From a checkpoint of a small mixture-of-experts model trained on Wikipedia: a sigmoid router, 4551 steps.
Below are experts of layer 4 (counted from 0) of a mixture-of-experts language model. Rows are named router (the router's row for the expert), gate (a neuron's input weights, with its number), up (a neuron's input weights, with its number) and show model dimensions 384-511. Each number is 128 + 32 x the weight over its row's rms, rounded and kept within 0 to 255.
After each expert's rows: "comes after" lists some tokens at least twice as common just before its tokens as in all text. This comes from a sample of Wikipedia text that the model never trained on. Tokens count by the router's weight.

# expert 44
router [106 140 111  90  99 187 169 141 165  61 114 157  74 144  93 152 118 182  91 106 129 106 118  88 111  83  93 152 120 110  73 175  64 150 126 145  95 104 100  96 153 143 148  55 175 139 147  82 141 133 146 120 152 151 145 140 101  82 147 141  79 134 140 124 100  71 150 157 133 157  89 110  52  71 132 117 101 117 129 173 139 107  66 112 129 123 136 137 174 140 137 132 110 162 163 144 128 112 131 119  96 130  44 145  57 108  80 187 109 108 110 135 107 136 166  88 132 126 127  91 152 170 138  61 143 118 126 165]
gate0 [132 185 136 138 117 133 140 113 162 118 124 123 144 185  96 119  84 126 196 177 129 141 184 121 178 127 135 148  91 130 106  65 143  79 138 178  78 171 148 104 147 199 147 185 109  99 122 172 209 136 186 192 150 133 138 137 181 121 114 187  72 183 116 128 155 126 145 115  64 127 150 111  81 139 109 104 115 112  70 129 148 104  99 137 136 112 153 144 102 127 168 168  92 146 123 136 113 162  75 135 105  99 170  51 123 128 127  86 146 113 156 173 123 121 141 129 153 144 111 162 132 127 159 148  97 169 134 133]
up0 [178 152 123 148 103 149 141 110 129 106 131 117 135 120  99 116 126 114 135 171  72 109 180 103 132 148 110 151 126 197 122 110 138 153 102 134  98 203  80  84 126 178 144 105  93  93 188 146 170 158 126 175 132  80 135 150 109 174 158 127  88  91 116 174  85 121  88 132  92 112 109 110  97 153 108 124 109 170 119 107  77 143 132 150 128 143  82 178 118 101 145 231 183 141 163 114 129 151 117 111 114 130  65 126 104 139 142  87 143 106 164 144 128 157  96 123 136 137 156 154  92  95 105 112 141 129 149 141]
comes after: " |\n", ")", "\n", "\"", "0", "1"

# expert 14
router [148 101 185 100 108 205 131 111 156 115 188 128 103 105 120 147 138 143 159 148 117 188 146 154  95 140 164  86 240 139 135  88 165  58 120 112  96 114  46 115 115 160 159  87  87 103 174 102 100  91 126 101 106 126 123 179 110 117  71 203 126 103 145  94  61  96 153 118 112 157  82  95  99 114 147 192 130  87  82 131 160 127 154 131 171 113 119 148  84 159 104 102 110 130 104 137 107 154 131 150 115 155 155 132 169 124 103 161  98 131 108 136 106 120  90 116 121  94 150 142 138 113  78  43 127  67 160 123]
gate0 [146 109 149  89 118 125  90 160 183  60 173 133 124  67 133 193 118 103 119  88 173 161  71 173  95 103 107 142 116 142 140 129 151  90 101 147  63  84 105  96 105  50 100 105 153 184 143 144 175 167 130  96 151 128  91  64 170 105 123 148 118  98  38  56  62 121  93 128 116 100 165 108 181 146 131 143 155  98 140 134  62  93 136 124 111  85 136 172 122 115 110 180 137 118 155 112 120 147  98 147  69 210 204 138 150 139 125 157 114  80 150 167 158 154 130  97 155 143  81 141 117 137 125 147 160 196 102 158]
up0 [199 108 130  98 136 133 145 156 145 142 158  73 102  62 152 153 153 164 111 116 140 187  49  81  95  96 127 148 161 174 123  95 182  98 138 129 168 133  99 109 155 191 167 131  69 164 136  94 113 117 126  83  93 108 147 135  96 116 125 123 120 119 151 117  95 192 134 109 168 141 109 162 125 134 119 142 124 163 142 118 178 133 138 112 103 166 135 172 135 159  93 145 109 103 132 148 131 123 133 164 138 124 112 127 109  97  90 125 170 128 109 156 180 119 102 174 164 148 152  48 131 100 143 121 155 146 119 147]
comes after: " |\n", "-", "\n\n", "\n", " =\n\n", "|"

# expert 13
router [120 133  95 146 100  78 109  89 167 161 141 136 137 116 108 100 113 152 140 160 132 126 157 133 148 121 137 153  87 112 113 142 153 140 119 114 127 122  90 152 125 128 121 119 198 167  86  99 109 114 119 175 128  69 126 176 121 137 156 156 119 157  76  90  81 108 139 175  76 183 153 112 105 175 111 151 120 201 124 172 147 111 102 141 140 111 159  68 115 169 154 130 113  92  92 128 111  57 130  97 141 169 222 100 199 102 112 157 193 146 215 105 147 118 137 148 181 136  86 128 133 170  98 143 110  50 119 212]
gate0 [109 113 123 125 140  70 143 135 163  98 169 119  90 152 151  86 154 117 133 162 117  88 121 144 143 126 115 138 147  81 143 165 130 127 137 113 152 112 146 150 126 120 136 154  72 167 119 159  34  91 143 110 155 188 156 117  90 159 119 172 125 122 102  45 121 138 180  92  99 101  97 115 102 144 130 132 172 152  91  93 147  59 114 125 125 111 200 151 123 180 104 161 130 123 137 151 119 120 115 152 133 162 107 175 122 173 162 174  75  97 137 156  55 165  86  98 136 171  73 173 135 138 140 151 156  79 112 131]
up0 [236 144 147 166 179 173 129 113 152 112 141 116 124 140 104 140  66 103 132 138  98 123 127 119 111 100 112  67 118 116 110 147 173 185 143 100 112 117 147 130 109  86 157 136 119 160 132 102  83 123 126 110 192 174 138 110 117 136 116 130 122  88 115 114 109 142 197  68 128 104 141  97 132 167 130 154 154 157 157  82 170 120 118 141 117 132 191 153 161 125 146 106 131 107 105 112  93 129 191 151  97  75 122 116  76 110 142 162 115 111 144 177 105 120 117 139 114 154 101 126 143 185 142 152  95 112 184  72]
comes after: " |", "\n", " ", "|", "–", ")\n"

# expert 45
router [ 77 130  73 117 131 205 130 106 135  57  51 102 110 108  86 121 115 161 121 119 123 167 145 122 132  96 126  94 127  94 114 184 112 128  96 128  75 149 191 161  68 174  87 101 174 106 134 125 114 196 147 146 188 177 127 119  89 108  97 111 122 115 116 125  97  61 185 150  73 108 146 121  83 168 127 129 159 139 146 173 117  94 131 121 119 106  91 118 119 107 119 131 103 184 101 161 152 111 118  89  85 109  53 134 102  99 138 135 155 143 119 167 128 137 104 162 142 138 150 130 164  94 106  90 110 105 114  94]
gate0 [111 121 131 143 159 175 208  97 159 106 128  77 127 143 151 189 142 166 162  83  66 163  82 172 145  76 124  82  65 124 113 112 165  63 152  88 119 110 148 129 107 165 108  84 164  68 145 134 124  85 139 137 141 111 153 216  81  59 152 131 137 148 114 154 116  85 175 111 126 134 100 174  87 135 121 163 112 167 166 136 125  99 157 133 132 136 160 135 124 195 139 156 126 105 165 110  40 124  97 132 171 115  95 130 113 127 144  92 149 110  79  87 170 163  62  97 154 145 187 103  86  81 153 133 144 116 116 152]
up0 [177 128 118 189 102 120 178  76 211 135 121 156 181 107  88  94 150  99 148 157  54 160 129 101 161 109 104 184 172 110 122 101 192 145 121  99 194  88 126  95 103 116 131 108 138 168 149 159 143  92  88 164 195 143 171  84 178 134 243 173 205 110 107  99 141 157  90  75 139 195  69 135 119 120 132 184 149 167 165  86 151 210 191 106 136 106 127  84  51 172 109 140  86 126 142 141 106 167 110 133 165 101  57 116 141 119 147 122 154 110 136 129 150 131  75 163 118 117 184  97  85  70  93 160 139 183 141 154]
comes after: " |\n", ")", "0", "1", "3", "2"

# expert 28
router [145 102  85 125  99 115 145 133 112 131 150  71 133 117 104  82  86 129 138 114 109 104 126 124 140 107 119 150  87 146 133 116 121 125 137 120  95  95  89  93 119 137 134 119 132 185 184 158 124 148 208 132 117 141 150 240 141 129 120 142 103 163 114  33 172 166 136 156 175 143 115 134 213 133 150 152  74 203  27 130 126 107 134 107 108 107 115 143  85 142 106  72 164 134 112  84  89 143 199 165 137 100 145 124 130 104  96 166  88 129 116 123 165  88 184 111 162 128 148 146  96  67 121 102 116  85 122 137]
gate0 [125 126  90  85 184 114 187  76 143 104 159 113  94 130 167 142 113 147 164  77 165  76 185 100 171  88 165 144  61 117 184 170 207 172  92 127 101 153 133 127 138  94  83 110 134 168 133 118 157 144 134 119 116 162 176 106 190 129  90 105 123 137 122 139 159 125 212 111  43 193 107 153 104 159 118 148  87 153  78 134 106 165  80  83 148 113 112 128 105  96 120  59  90  94 121 117 158 188 141 103 162  90 138 123  83 123 119 192 174 160  97 139 141 172 112 118  95 133 125 150 133 125  82 175 154 136 134 145]
up0 [178 119  89 116 153 107 149 172 145 116 170 115 110 130 125 127 169 114 136 116 171 110 150 104 118 118  57 118  68 158  93  99 115 160  83  99 127  97  73 107 185 137 129 147 113  97 154 101 133 172 112 130  68 112  91 143 151 137 131  77 127  91 129 111 170 136 150 129 114 167 120 157 150 121  75 147 186 107 114 150 139 113 124 152 180  62  95 143 186 155 171 154 171 136  69 148 158  84 107 126 153  84 124  95 160 110 222 108 121 139 150 104  99  55 148 132 103 141 102 145 130  89 128 139 101 140 134 180]
comes after: "19", "20", "18", " (", " H", "17"

# expert 36
router [131 155 139  89 180 108 151 103 151 162  93 135  96 113 108 104 106 133 104  94 132  78 128  85 169  74 103 151 102 111 127 142 108 152 126 161  89  82 120 111 148 152 130 115 111 184 115 166 105  51 136 127 118 109 128 165 158 131 159 147  85 190 102 170 122  93 113 182 154 124 101 194 131 167 176 159  97 184 129 175 160 129 139 130 163 101 111  80 124 137 131 108  87 156 124 170 110 175  88 192  85 133 109 153 141  97 114 163 181 117 126 145 160  74 191 115 138 186 140 172 217 101 183  66 134 114 141 110]
gate0 [120 199 110 143 104 111 125  86 130 137 132 111 107 149 144 164  90 115 120 128 115 162 154 122 153 159  71 163 132 118  87  96 183 111 180 131 130 112 113 166 123 126 161 112  78  76  80 140 180 137 112 157  98  97 122  89 129 115 106 151 107 152 123 148 124 112 138 138 114  84 107 175 105 145  98 122 148 142 122 177  94  93 157 196 135  94 160 101 154 144  75 194 138 135 107 162 188 104 108 127 123 139  93 113 159 161  93 171 130 151  91 109 191  82 191 141  79 152  99 120 124 121 107 177  89  91  90  74]
up0 [224 150 121  85 120 128 124  81 135 148 140 163 198  79 171 102  86 115 107 141  89 172  96 107 103 133 154 142  54 170  75  73 156 154 140  98 152 172 185 145 132  79 172 147 150 166 166 119 124 151 163 180 120 115 142 176 119 123 224 105  89  55 115 112 141 125  97 163  46 114 128 139 144 126 144 172 103 104 119 143 150  91 107 103 101 157 115 199 173 152 117 143 102 164 132 120  93 123 118  91 105 114 188 160 157 158  89 141 212 178 142 174 118 166 123 165  71 164  79  98 152 161 126 146  95 135 161 137]
comes after: " |", ":", "|", " in", " \"", ";"

# expert 1
router [ 80 116 161 112  93  89 127 134 121 109 143 166 125 127  67 149 129 221 122 153 126 177 208 138 110 123 118 196 182  69 175 139 101 112 137 135  89 105 109 155 178 143  65  92  69 178 159 148 113 125  72  95  81 118 169 151 112 125  83 190 131 135 112 121  49  72 149 147 112  85  79  73 155 155 140 174  92 166 131 162 138  95  67 117 152 110 128 121  97 145  91 123  76 123 132 137 122 171 126 128 148 165 131 104  71 127 112 179 130 133 128 148 116 120 165  97 100 128 149 116 142 148 137 108 146 109  90 124]
gate0 [136 133 173 135 111 176 119 185  95  87 114 114  90  96  96 141  85 153 157 115 155 110 185 154 148 172 124 158 142  75 165 139 145 121 179  55  91 133 115 156 112 146 149 114  84  89 166 124 102  95  87 105  84 128 137 117 123 153  88 170 180 146 155 211 122  62 181  92 126 103  90 110 174 130 155 126 136  38 166 175 151 178 131 131  64 134 156 115 121  45 128 124  96 160 190 113  84 144 179  84 140  95 130 147  98 155 133 163  94 127 155 143 146 135 152  89  81 102 176 134 103 154 147 120 135 130  96 137]
up0 [178 108  80 120 135 159 121  84 104 137 173 107 126 148 117 153 104 138 116 128 177  65 111 141 148 137 147 205 135 161 133 143  96 115 198 152 156  93 100 167 111  78 102 140 101  93 117 112 133 166 122 157 137 129 153 143 123  53  99 106 121 120 152 127 147 182 113 118 125 126 182 121 124  77 161 158 149 104 132  86 112 100 164 188 123 136 169 152 124 165  91 111  87 118 119  86 187 105 149 105 178 119 168 139 133 186 144 106 197  87 129 155  80 102 129 159 203 117  99 140 177 149 114 117 140 149 111 140]
comes after: " of", " in", " to", " for", " as", " at"

# expert 2
router [164  62 118 129 130 210  94 105 136  23 110 119 118 130  36 155 139 146 125 147 139 193 123 145 128 134 148 117 168 140  92 127 123  90  86 125  96 129 112 154 135 159  97 146 116  95 129 108 126  91 140 146  26 186 115  80  84  57  74 130 166  60 103 106  60 120 209 123 107 132 114  68  74 137 124 135 136 116 131 219 146 111 161 118 114  88 115 130  80 126  95  86 120 115  40 130 149 119 126 136 100 135  76 136 116  99 112 150  87 124 132 153 120 126  92 144 108 134 150 107 162 136 118 144 102 133  69 111]
gate0 [147 122  98 139 204 135 121 160  97 151 139 167  78 154 165 134 173 140  76 101 187 162 160 194 122 123 171  94 114 124 181 168 125  96 161 111 122 120  94 137  93 111 110 130 120 154 169 121 216 156 134 180 140 119 144  64 150 151 136 120 115 118  87 109 108 143 155  91 158 169 153  51  82  95  87 129 137 143  95 155 124 150 142 137 137 137 131 177 131  74 188  94 157  83 138 169 156 118 162 142 129 128 133 117 167  79 133 175 138 104 112 107 124 119  99 168 112 169 125 188 165  96 138 128  70 162 148 179]
up0 [157  76  86 102 146  80 200 135 134  99 147 189 200 115  84 144  91  95 109 147 132 115  98 137  92 103 139 162 120 131 117 140 136 145 113  65 142  73 150 164 188  54  96 128 212 173 132 127 129 155 142  97  99  55 148 133 113 135 162  72 119 181 117 150 157 167 131 116  73 149 179  60 136 126 150 124 132 115 163 145 150 179 141 155  78 122 119 161 149 149  98 110  99 132 128 126 148 162 121 155 134 163  92 110  98 200  56 120 119 105 156 125 102  85 157  99 133  92 104 147 132 157 140 121  96 105 120 166]
comes after: " |\n", "|", "\n", "-", ")\n", " is"

# expert 41
router [131 152  81 132 129 147 197 140 162  85 142  68  58  65 135  94 133 148 156 128 141 148 130 153 184 123  95  76 107 113 137 101 115  52  51 110 116 131 120 111 114 114 112 153 140  50  62  16 121 137  72 135 151 106 138 141 138 147 116 136 104 107  99 146 139 116 143 147 113 125 157  89 102 145 109 176 106 109 135 114 156 112 154  79 201 127  97 114  97 151 115  97  99 122 106 134 156 121  98 113  88 148  79 178 138  93 140 149 133  54 124 157 149  99 101  65 144 119  59 151 101 171 109  73  85  95 159 122]
gate0 [138 102 133 132 166 142 124 134 118 147 220 133 109 173 145  97 109  84  91  96 157 174 136 139 193 163 165 107 134 147 117 144  87 127 150 137 161  89 189 140 187  96 128 196 172 119 159 132 137  59 149 135 147 171 168  54 187 111 132 126 146 105 193  93  91 128 156 129 130  78 163 120  89 125 143 174 111 118 111 127 146 118 112  78  70 170 161 139 147 130 176  96 127 154 116 132 140 126 136 186 134  81 140 187 133 129 135 151 113 107 129 153 127  89 119 148 140 125 115 135 130 136 151 137 100 133 120 113]
up0 [198 155 113 104 102 109 122 184 105 119 145 144 114 133 111 173 150  71 153  92 137 115 133 158 113 107 143  44 127 122  63 137  95 125 121  99 158  77 149  99 130 114  95 120 103 111 102 122 132 112  93 120 151 143 104  73 107 118 109 175 124 146 114  89 107 137  97 130  84 145 129 121 184 172  53  80 120 138 125  48 115  79 127 171 124 125 142 129 123 132 119 119 195  73 152 151 170 124 116 113 123  70 131 146 112 213 138 134  45 130 101 133 152 145 108 140  73  70 183 171 181 151 156 105 128 144 105  92]
comes after: " the", " The", " New", " United", " National", "The"

# expert 22
router [150 169 133 127 173  68 138 108 134 194 168 126 131 103 138  86  79  85 135 121 185  30 126 115 157 138 138  73 165 103 124 152 117 145 132  85  87 159 142 174 158 212  98 156 161 112 149 107 133  24 172 168 164 134 179 195 114 126 143 109 108 181 141 149 132 132 152 199 131 150 154 123 183 127 186 142  67 191 122 132 119 113 159 103 155 115 154  99 131 158 117 107  79 164  87  88 115 192 131 106 130 175 179 177 156 113  71 144  33 107 145 153 124  74 128 127 161 172 159 183 155  84 140 113  93  69 163 129]
gate0 [131 134 109 112 136  98 160 181 123 120 160  62 172 178 150 157 118 115 174 179 152 132 113 124 104 143 115 135  94 105 164 106 205 103 119 143  95 156 110 156 110 144 118 104 161 140  94 146  98 107  97 103 127 151  95 183  72 128 146 124 150 129 124 116 119 111  90 129 117 137 196 166 112 127 114 126 115 144 159 152 217  80 138 171 134 166 122 170 174 156 112  56 142 162 145 108 146 143 136 132  91 113 182 128 123 195 155 150 157 137  60  85 150 136 155 155  98 151 113 186  53 132 122 145 128 146 121 174]
up0 [201 128 145 139 129  99  94 137 129 145 156 162 106 113 140  94 195 156 111 177  94 126  85 148  66 138 167 195 152 117  86  59 127 120 128 142 102 181 133 142 157 122 158  75 105 178 106 146 140 124  75 162 121 118 127 131 136 165 122 122 106 156 119 103 134 120  41 145 166  87 175 167 120 157 109 156 141 126 106 152 127 116 157 145 105 122 143 144 146 167 142 112 176 149 122 129 124 145 145 146 128 126 171 149 166  97 173  96  93 142 144 116 140 105 197  81 153 120 139 161  78  82 149  95 158 151 147 168]
comes after: " ", "19", "20", ".", "18", "–"

# expert 26
router [137 102 119 107 124 187 147 151 117 164 162 129 110 150 124 131 119 155  91 141 193 163 106 100  99 107 149  81 164 156  86 168 103 188 105 124  89 187 119 134 133 128 172 151 174 130 144 160 155 118 212 139  87 174 124 127 125 142 102  85 129 151  57 108 104 124 173 101 100 205  87 120 107 102 140 132 106 104  99 113 157 104 102 110  76  80 107 110 116 134  93 167 107 123  97  98 162 108  78 131 103 100 110 126 144 112 106 158 113 104 122 146 166 132 179 139 136 137 103 148 124  78 117 152 147 109 114 186]
gate0 [113 166 160 151 106  97 139  98 137 144 148  92 123 102 113 125  72 163 130 120  99 168  97 117  99 137 185 119 137 123 112 120 100 106 143  89  89 100 189  91 103  94 153 113 105 169 147 173 180  94 154 145  89 144 184 111 113 127 139 107 168  99 178 120 166 154 148 108 119 159 123 131 102 121 119 145  88 142 151 102  92 103 110 123 106 126 192 109 125 136 132 128 108 172  64 116 104 162 107 153 151  77 181 106 109 105 114 115  87  94 145 131 177 108 126 125 180 149  96 129 111 159 212 128 137  92 180  88]
up0 [208 167 116 144 107 136 131 143 134  76 137 140 209  93 131 129  85 107  97 101 122 114 134 100 146 121 163 150  97 165 128 108 117  91 128 169 121 163 100 122 134 126 102 123 128 175 185 171  84  77 108 185  81 121 114 104 119 144 179 113 163 102 144 155 141 124 151  92 189 106 141 121 152 123 123 154 132 142  83 146 127 145  84 157 102 132 101 141 149 149 157 126 156 113  97  78  81  86 162 165 111  97  99 130 109  80 115 180 149 125 112 151 141 139  85 138 112 121  77 141 121 110 145 142 196 109 163 177]
comes after: ",", " was", " which", " it", " It", " is"

# expert 55
router [134 118 164 141 112 109 152 185 129 178 131 137 117 114 156 135  99 210 224 100 129 139 135  62 108  90 141 123 155  76 123 202 102 140 126 183  98 163 131 107 180 128 100 127 209 160  89 116  93 154 202  97 193 161 149 141  87 169 114 115  85 188  86 131 112 117 162 128 121 119  99 159 123 159 116 140 132 202 107 140 124 125 122 104 132  81 114 107 127 102 174 133  56  91 125 114 148 117  66 151 110 130 105 139 157  82 156 168 140 113 107 143 135 126 120  70 128 133 132 187 200 121 178  66 151 144 142 124]
gate0 [144 104 131 124 141 167  95 110 107 150 146  93 146  57 144 164 136 138  97 133 195 125 134  98 152  54 125 135 181 159  92 121 141 179 113  71 118 147  82 122  52 140 151  96 181 121 129 129 147 138 156 136 100 153 107 125  82 161 117 103 152 100 114 113  98 165  83  89 138 145 121 104 166 109 155 108 150 141 180  97 111  93 212 135 130 129 171 140 155  95 122 126 112 115 178 157  99 121 117 105 174 120 128 109  93 137  96 142 120 156 145  91 148  86 171  80  89 106 134  93 117 126 231  42 118 145 148 107]
up0 [179  91 133  77 133 117  92 142  86 133 136 133 105 136  63 152 126 152 143 141 147 170 105 113 130 103  80 119 107 174 141 120  86 185 120 154  96 139 146 163  82 158 141 140 112 150 150  88 114 199 150 136  98 127  99 159 167 112 136 152 126 103 192 114 138 104 126 190 133 120 128 131 151 145 118 160 211  99 146 141 136 161 127 152 155 124  79 174 140 103 108  92 149 127 106 111  27  91 134 172  93  55 146 171 135 206 162 164 135 139 161 125  91 104  52 110 101 139  69 101  96 110 100 163 131 109 151 122]
comes after: " he", " was", " He", " to", ",", " and"

# expert 31
router [146   0 113 159 156 132 134 118 172 133 115  94 125 132  67 150 125 114 125  97 123 114 146  77 125  85 127 179 201 125 155 146  82 130 156 136  95 129 127 149 109 221  94 117 137 155 121  99 124  31 132  74  98 150 145 188  93 110 103 134 100 133  97 119 131 157  98 146  95  95 141 124 155 104 129 176  92 195 142 156 132 118 146 113 143 121  83 112 188  79 165  89 115 110  92 139 100  95 116 170 122 100  83 151 116 107 210 138 136 168 158 131 140 139 171 105 116 161 120 171  97 163 141  86 160 151  86 161]
gate0 [132 123 155 105 147  66 155  95 155 192 162 145 149 109  40 137 156 106  64 124 104 104 101 117 120 127 174  76 106 152 123 124 134 125 123 110 126 174 160  86  83 144 143 128 114 164 131  96 154 131 157  84 180 125  89 145  97 116 163 142 117 174 115  93  97  90  60 106 122 105 128 167 105 154  97 172 130 191 138  88 222 159 147 171 137 152 179 121 131 162 122 109 141 146 108 164 149 148  89 140  49  75 110 146 103 172 137 124 141  68 119 152 186 146 114 132 125 148  98 137 177 210  92  91  90 159 150 114]
up0 [217  67  87 155  74 120 130 126 178 157 144 153 111 183  73 200 126 112 129  80 125  92 148 183 185 108 102 152  82 135 111 123 132 125 102 192 143 140 137 107 133 116  93 149 108 154  86  81 159 105 170 144 133 208 156 103 169 191 158 154 138 118 122 160 167 153 124 119  89  83 165 166 105  60 145 141  85 133  88 137  76 100 119 178 108 105 136 114 170 146 164  95 166  95 120 111 145 114  85 126 160 162 118 103 102  91 151 161 116 167  92 131 158 143 159 145 154 120 121 159 116 127 124  81  72  92 110 146]
comes after: ".", " to", " a", " in", " and", " for"

# expert 18
router [102 117 101 177  91 183 156 167 180 109  99  87 145 103  77 121  65 146 201 136 134 155 130 158 116 126 141 144 187 133 101  42 118 100  92 124 159  91  97 159 134 117 112 117 118 181 139 166 129 150 101  90 120  96 132 125 151 161  88 138 120 122  81 128 120 138 138 147 117 121 148 124 116  94 139 149  70 173 126 150 112 118 132  97 130  98 168 122 107 131  57  95  73 117 114 172  71 143 152 106  89  98 131 186 107 124 124 157 138  57  75 152 180 101 133  81 113 170 119 174 179 146 113 138  94 136 112 134]
gate0 [ 77 108 121 154 136 106 157 130 158 106 104 113 148 119  85 198 134 107 120 207 148 143 101 148 125 158 179 121 162 106  96 115 120 188 171 170 163 131  48 191 132 199 140 137 103 144  87 148 130  94  84 177 160  90 106  99 104 184 129 112  81  96 220 170 134 106 128 115 197 122 118 118 191 109 134 115 129 168  89  69  84 138  98 191 130 151 103  68 139  96 130 116 143 155  89 140 136  83 124 138 170 151 142  95 155 142 118 103 110 139 105 128 103 111 133 163  84 150 202 115 109 153 144 135  84 179 153  60]
up0 [209 130  89 116 127 133 153 111 127 195 132 203 122 135 173 200 152 190  84 123 121  43  94 173 160 146  62 118 139  69 140 127 198 134 126  82 134 114 129 153 146 131 134 157 156 122 119 150  69 108 115 192 171 152 102 134  77 107 155 165 106 150 142 133 193 102 173 123  92 136 126 116 148 148 139  97 165  63 171 126  97 158 164 132 116 131 135  54 132 130 120 121 159 168  97 109 133 120 111  84  27 123 129  85 129 131 172 128 104 204 107 180 101 149 190 134 115 112 129 140 170 139 170 143 139 101  85 120]
comes after: " |", ",", " of", " the", ":", "-"

# expert 53
router [135 167  97 121 184  68 115 116 124 185 138 106 132 145 140 121  85 117 131 125 192 147 197  43 152  77  91  96  83  96  99 120 171 112 113 117 113 178 142 167 131 172 133 134 193 180 105 163 115  70  99 133 125 124 107 150  93 109 128  76 107 153 124 149 104 137 136 156 152 146 152 141 162 165 143 122 116 195 104 160 119  96 176 102 148  69 158  87 109 131 164 164 112 108 160 115 127 153 110 127 120 182  79 122 119 112 167 146 140 120 167 143 150 104 169 148 106 178 149 172 162 143 126 103 152 133 145 148]
gate0 [142  97 144 100 161 146 149 118 190 113 201  53 157 138 150  80 104 125  74  90 164 169 183 106 102 133 151 164  80 103 141  82 169 132 120 154 148  59 121 152 103 119 189 154 127 124 147 167 140 107 151 122 150 140  65 105 112 122 117 146 149  58  93 128 159 109 148 129  85 131 105 164  69 136  76 181 125 132 115 150 126 134 120 122  84  98  94 127 123 129 118 151  77 128 142 146 136 140 101 145 189 184  90 104 105 134 100 123 129  68 125 164 136 143 123 132 154 115 121  90 105 116 108  81 127 152 154 144]
up0 [235 132 148 171 107  83 169 167 117 132 119 136 106 167  95 154 139 132 102 199 141 156 115 103 108  98  65 122 146 144 143 109 156 141 126 131 111 166 138 107 161 115 121 150 200 153 135 179  91  66 123 124 193 164 173  86  95 174 132 145 113 154  96  79 173 137 138 121 123 160 183 114  46 119 106 114 146 149 135 157 142 140 145 149 106 103 179 101 133 144 124 108 117 108  77 155 142  73 114 140 128  97 183 171 137 158 159  93 116 114 150 130 122 131 128  61 154 119  93 126 182  88 169 143 128 180 136  96]
comes after: " ", "–", ".", " (", "20", "19"

# expert 38
router [ 99  13 141 121 151 183 160 117 112 164 126  86 124 120  98 129 123 125 170 109 145 157 132 145 127 180 118 113 117  96 126 137 188 136 148 151  98 197  91 107 135 119 124 180 130 102 105  55 152  86 147  84 126 122 154 102 103 199 156 133  99 116 102 159  88 112 112 104 135 142 131 133  88 127 108 170 132 216 137 120 119 147 145 124 129 121  88 113 132  97  46 105 115 127  88 112 112  95 105 114  86 143 165 164 171  90 116 123 141  99 167 159 146 127  61  73 119 179  88 139  96 187 128 101  64 128 144  89]
gate0 [137 146 147 178 104 116 133  91 101  47 148 120 159 118 121 153 132  85 165 137 158 103 157 142 120  89 181  93 104  79 124 127 137 146  82 176 160 150  86 146 140 135 126 106 109  83  97 116 158 197 118 135 211 162 170 174 127 139 104 138 136 137 114 130 152 117 102 118  92 131 139 126 182 125 115 136  74 147   2 159 116 143 126  90  89 151 136 144  97 151 121  75 153  79 137 177  76 162 133 151  93 131  91 115 109 172 101 125 144 104 175 139 123  99 134 151 108  31  88 130  51 148 133 195 118 166 110  89]
up0 [167 144  76 183  69 109 133 130 106  97 149 153 142 126 125 145 106 144  79  61  82  97  70 129 140 177 168 119 130 139  83  68 135 172  89 108 141 160  98 138 115 212 167 146 180 119 100  76  98 158  97  81 150 101  95 147 148 119 138 108 116 146 127 137 157 148 127 123  96 147 125 144 131 115 126 116 152 131 117 162  95  95  95 164  91 112 114 194 145 100 168 120  87  55 109  99 115 105 108 128 139 172  89  82 109 138 149 165 135 131  83 154 126 151 194 150 153 102 162 118  81 155 151 187 136 110 128  99]
comes after: " |", ";", "|", "0", " in", ":"

# expert 60
router [120 175  63 173 144 101 125 155 170 124 180 123 137 176 140 118 119 101 117 123 130  68 139  82 119  64 111 126 149 112 121 182 156 153  94 104 129 155 142 167 146 161 102 145 139  84 131  78 106 116 105 128 106 126 157 173 138  57 129 101  91 115 143 118 140 155 170 182  67 169 146 120 155 161 162 135  84 184  93 165 129  90 178  91 144 135 124 157 121 140 120 106 122 122 147 114 141 159 159 138 115 216  97 158 126 137 154 176 149 104 126 132 150 113 135 114 195 142 132 161 143 108 122 155 126  19  95 160]
gate0 [140 165 128 193 161 116 136 158 135 144 154 102 158 100  86  70 145  52 136 146  64  96 195 137 192 109 112 129 147 142 113  99 150 140 104 171 103 100  87 144  83 145 135 132  50 165 157 135 133 161 167 133 144 168 168 173 164 121 139 105 137  91 110 133 172 159 203 105  89 124  96 151 111 175  87 171  83 117  79 130  84 146 141  80 164 200 131 179 142 103  64 151  99 133 155  79 108 126 174 102 138 128 144 160  93  92 177 162 178 109 162 109 149 138 121 147 117 157 151 135 182 157  83 128 154  46  97 107]
up0 [154 147 150 213 100  99 119 100 162  84 119 116 173 148 168 127 136 128 132  94 129 111 130  80 126 119 112 154 137  84 146 101 138  81 121 127 130 155 151 167  53  88 150  72 124 128 110 123 167 142 128 136 148 125 165 128 137 185 163 109  59 143  81  85  90 136 139 107 129 169 155 177 152 128 124 114  96 161 139 122 156 120 105 156 145 162 104 121 165 170  63 122 120  71 147 138 124 116 163  55 156 126 112  98 125  87 110 168 122 109 116 132 109 113 141 154  90 119 141 202 136  90  93 157 113  85 119 113]
comes after: " ", "20", "19", "–", " (", "."